Below are experts of layer 4 (counted from 0) of a mixture-of-experts language model. Rows are named up (a neuron's input weights, with its number) and show model dimensions 0-255. Each number is 128 + 32 x the weight over its row's rms, rounded and kept within 0 to 255.
Before each expert's rows: a language model's description of what the expert responds to; "mostly gets" lists some tokens that are sent to it at least half of the time. This comes from a sample of Wikipedia text that the model never trained on.

# expert 16
Final vowel pieces such as a, i, o, ara, ka in foreign names and transliterations, such as Dura, Teva, Marija, Narivuki.
mostly gets: "ara", "ka", " La", "ya", "ki", "ma"
up1 [ 90 154 130 179 136 178  41  94 197 178 170 164 158 132 171 130 131 138 149 175  70 110 113 141 143 167 164  99 117 127 118 104 154  92 105 208 116 163 168  98 128  93 125 149 185  68 147 125 162 146 118 183 187 144 131 143 131  99  77 148  86 155 136  93 117  97 131 156 133 128 118 120 112 119 116 114 124 182  84  75 107 164 173 158  99  71 138 126  95 156 123 163 111  81  95 118 111  81 100 137 160 135 146  66 127 152 178 154 130 121 114  79  96 177  84  91 117 123  69 101 128 148 135  61 176 124  98 107 160  78  95 106 106 157 130 142 123 116  85  90 147 159 144 114 133 153  90 173 162 128 154  75 156 124 169 129 110 138 132 105 192  92 139 139 148 104  83 155 183 133 108  99 143 119 138 146  84  98 126 181 133 127  51  96 147 104 103 122  92  73 151 151 142 124 139 136 132  96 143 133  82 164 164  66 123 134 146  94 128 197  99 142 140 123 141 125 160  95  86 131 114 190  95 129 128  90 137 102 148 187  99 152 126  89 151 168 139 128 148 100 147 111 215 138  70 108 123  62 192 136  71 132 129 137 164 132]
up2 [140 109 127 129 110 140  79 144 161 134 146 173 159 161  84 100  67 132 138  93  86 123  98 116 164 168 137 160 137  74 113 155  92 136 126 165 138 148 136 173 137  92 145  79 129  86 159 107  75 212 124  74  99 111 128 132 189 125  92 122 124  80 153  83 189 179 129 140 171 121  93 135 126 106  90 108 170  97  97  43 164 118 148  89 147 165 145 131 159  94 117 111  93 102  99 122 124 150 133  86 155 151 164 123  74 125 134 178 156 155 131 182 117  97  95 141 129 114 113 104 121 130 164 161 142 141  73 133  86 141 125 108 118 105 124 110  86 144 199 152 155 161 181 194  72 144  85 114 139  35 139 122 107 110 191 155  78 139 142 145  47 162 149 147 104 150 168 159 109 100 130 177 150 162 112 131 112  81  61 117 115 112  84 116 146  68 105 113 127 174 142  81 115 103 116 159 144 126 100 138 171  98  92 133  73  76 148  96 111  67  64 184 141 171 131  91 130 161 140 105 129 173 142 203 141 128  78 113  96 150 129 126 133 117 143 115 107 126 162 135  93 196 122 158 136 136 128 116 194 110 129 121 140 143 173 170]
up3 [127 145 122 116 182 152 117 100 115 165  82 119 122 128 136 132 152 145  74 172 117 118 100 141 108 154 181 110 115  85 125 195 150 105 128 117 150 149 117 158  64 168 145  92 149 127 203 164  83 156 156 146 142 138  44 154 121 158 152 130  87 200 152 106 102  80 140 125  94 126  95 130 126  96 159 121  99 132 130  87 154  92 137 117 118  89 119 109 127 132 129 143  95 181  92 155 126 118 121 150 148 133 129 159 141 116  76 142 224 192 147  95  75  94 172  98 172 145  94 108 186 122 132 177 126 101  95  51 130 190  66  94 101 165 156 135 154 134 171 140 146  81 148 184  81 193 119 166 124  93 157  86 118 108  75 163  53 155 139 190 119 112 127 136 201 169 137 131 122 148 154  84 134 166 145 180  97 115 104 128 107 157  68 168 134 133 131 114 130 128  93 106 118 101 113 159  59 108 127 158  99 109 134 150 131 125 111 120 149 155 124 148 150 161 126 174 107 125 120  86  99 115  63 156 149 186 130 141 103  63  66 121 135 109 132 126  85 138 109 105  92 127 192 112 195  91 146 133 107  65 111  77 111 146 109 132]

# expert 6
Endings and interior pieces of words, especially Latin species names and proper nouns, such as madagasc-ari-ensis, jared-i, Ir-ish, patell-a.
mostly gets: " red", " again", "ae", "ville", "ki", " north"
up1 [135 145 136 140 176 112 108 164 120 131 113  94 102 140 123 111  79 132 101 117 111 132 110 136 189  87  88 149 177  85 135 121 120 109 158 133 169 132 117 158 130 134 135  71 136 109  83  98 112 118 129  96  93 143  97  40  74 156  77  79  83 149  87 121 173 175 153 167 150 120 181 160  65 127 175 106 101 108 185 128 133  59  82 127 149 183 122 114 186 143 100 180 104  93 146  79 111 154 133  98 146  55  97 166 137 103 115 120 124 131  98 189 184  61 112 130 177  75 117 159  82 119 135 170 165 115 148 111 120 109 135 213 149 117 170 111 134 130 124 145  72 180 137 131 126 152 150 139 108  66 175 135 109 165  90 163  88  85 127 122  99 160 119 125 132 144 113 137 143 157 165 170 169  85 170 105 152 128 127 151 163 121 158 150 147 191 161  99 147  81 129 106  99 124 121 122 136  79 117 150 105 162 159 101 122 138 160 160  98 122  84 107 116 121 193 109 157 137 144 184 139 119 114 186 167 188  91 101 165 149 113 128  80 111 138 118 158 143 157 167  65 188  43  98 107 160 167 115 101 162  91 149 112 113 118 170]
up2 [144 157 115  94 100 174 125 134 180 110  98  68  40 119  88 145 157 116 128 120 157 112 126 112 165 139  61  41 154 141  71 175 143 124 119 169 146 119 105 105 165 122  56 167 118 111 123 132 126  81 132 133 182  99 142 116  78  86 187 132 187 101 146 181 132  72  74 199 116 159 125  76 157 139 166 115 106  96  97 112 131 151 159 127 118 111 119 184 134 160  86  81  98 136 141  68 122 123 140 127 135 141 116 170  90 150 167  96  60 113 130 154 146 154 151 144  95 189 164 146 193 114 132 132 180 146 119 169 108 155  94  97  89  97 142 151 195 105 114 178 133 155 111  91  91 124 134 155 133 155 126 133 141 191 147 171 151 123 160 154 121 139 131 122 146 136 117 158  96 144 184 105 163 110 128 176 107 146 103 104  24 133 163 110 191 110  65 173  50 145 154 118 121 120  99  90 136 141  67 132 129  93 141 168 145 120  91  94 114 170 130  94  69 140  84 122 160  90 153 116 153 163 136 126 125 153 114 106 143  67 128 121 113 111 134 149 145 130 141 133 102 175 118 176  97 122 106  86 104 182 153 169 116 154 141 145]
up3 [118 142  73 132  73 122  78 116 173 106 148 103 107 156 124 153 137 160 112 102  53 177 104 100 130  93 178 126  81  88 149 119 112 142 144 142 163 119 139 151 127 157  84 141 130  54 140 112 101 121 195 169 128 144  76 137  84 153  93 130 104 118  96 137 167 101 131 166 119 128  99 121 160  81 124 107 156 167 108 128 116 115 119 143 163 161  98 105 130 125 144 161 106  79 100 146 159 151 108 131  96 124  73 114 125  96 101 160 172 157 143 107 181 122 128 192 144  97 154 128  65 140 107 164 142  75 193 105 125  74 145 184 107 193 144  59 163 185 135  83 131  92 130 144 115 116 145 113 123 111 170 144 203 178 126  90  24 152  92 144 117 137  91  82 122  66 107 129 124 176 122 123 103 137 112 156 146 109 198 164 198 158 168  74 183 126 144 146 157 121  95 100 116 162 172 156  68 166 130 131 169 169 124 122  95  89  97 140 121 113  93 161 128 160 168  84 151 154 111 122 133 115 132 167 150 138 125 206 136 162 107 137 144 124 104 126 101  66  97 127 222 109 154 106 132 108 127 125  87 138 106 183 146 135 173 120]

# expert 5
Commas after clauses and adverbial phrases, plus time words and -ly adverb endings in narrative: then, later, time, year, -ually.
mostly gets: " then", "ently", "ually", "ially", "ically", " now"
up2 [110 109 145 106  62  96 179 157 160 125 171 145 126 119 156 108 116 156 117 217 188 124  79 118 125  98 105 160 121 108  98 155 112 110 163 172 188  83  63 146 146 102 140 124 104 125 164 128 177 139 135 142 165 118 153 153 127 154 160 133 137 135  97 144 148 183 127  86 132 128 143 176 112  98 105 131 111 128  81 102 133 130 150 144 108 130 126 185 152  60 135 153 125 139 101  97 156  68 115  90 198 162 151 147 110 159 104 153 111  91 144 146 132 131 101 162 168 183 180 123 172  94 151  79 172 126 178 119  93 115 134 149 166 149  49  72 157  84 117 110 178 141 132  93 123 151 102  99 140 150 161 132 110 185 135 105 149 184 128 134  50 128 122 105  96  77 137 123 125 177  96 140 114 120 131 100  97 119 135 135  66  91 148  96 118 150 102 143 106 114 107 106 146 121 103  75 128 130 119 128 131  88 120  76  94 144  63 109  91 162 119 139 122  77 129 150 161 144 191 161 143 175 113 194  62  82 166  90 129  95  97 138 105 101  77  53  95 156 120 111 140  60  99 202 131  97 185 130  86 142 199 146  96 111 163 150]
up3 [101  94  83 145 165 106  91 134 171 179 199 132 111 113 176  74 150 124  36 139 167  94 127 184 111 192 162 122 128 101 132 165 127 106 150 153 205 112 136 155 122 113  80  83 130  97 113 157 165 182 150 115 152  88  68 188 191 122 111 123 157 120 141 140 139 124  96 117 113 151  86  95 123  96 101 132 131 153  49 128 116 107 141  52 128  84 117 120  80 111 138  90 148 122 115  77 138 131 117 130 146 114 120 105 127 150 175 111 214 161 157 183 127  73 149 160 141 144 123 142 129 162 111 105 150  69 103 148 160 186  96 121 116 120 147 109 176 152 129  90 117  86  66 118 179 101 140 120 106 156 143 143 130 165 110 144 129 153 187 163 145  64 141 124 152 118  88 192 152 152 125 134 128 172 133  71 153 107 146  89 160 103 139  94 115  97 100 124 179 117 107  98 130 145 134  67 137  93 173  79 109 165  98 130 139 107 121 118 131 152 133 139  89 165  95 105 108 132  66 124  83 131  77 108  72 154 171  77 127 154 190 141 170 127 129  84 174 174  90 136 132 172 208 126 146 157 138 109 159 108 143 136 123 182 109 139]
up4 [152  86 145 111 143 149 140 100 210  42 176 180 111  94  81 132 157 103 134 133 129 145 109 104  73 191 106  81 130 167 115  84 135 122  96 197  89 213 116 150 133 141  96  98 112 101 142 149   0 158 102 119 144 138 177 130 124 122 140  51 154 107 113 114 116 172 143 155 170 170 122  92 134 143 122 114  86 138  89 128 188 151 128 130  92 172 117 144 141 166  94 169 130 123 153 159 156  82  90  77 137  83  81 127 139 138 158 115 103 143 123 119 142 151 145 136 168 152 135 115 132 131 105 216 122 164 145 188 161 129 116 153 148 160 135 122 130  80 100 107 142 134  77 143  64 143 145 141 132 131 148 142 156 101 119 120 167 144  80 141 125 166 103 109 128 142 121  98 130 124 139 140 130  60  99  95 113 170 152 111 173 125 130 128 133 120 154 126 121  84 150 112 153 115  86 224 110  74 106 127 200  76  98 147 127 130 218 167 162 142 125  94  94 123 140 102 115 122  81 146  94 101 138  80 143 139  97 124 188 141 135 133 129 136 153 127 120 118 175  92 106 133 102 154 110 116 129 152 139 151  40 146 119  66 150 163]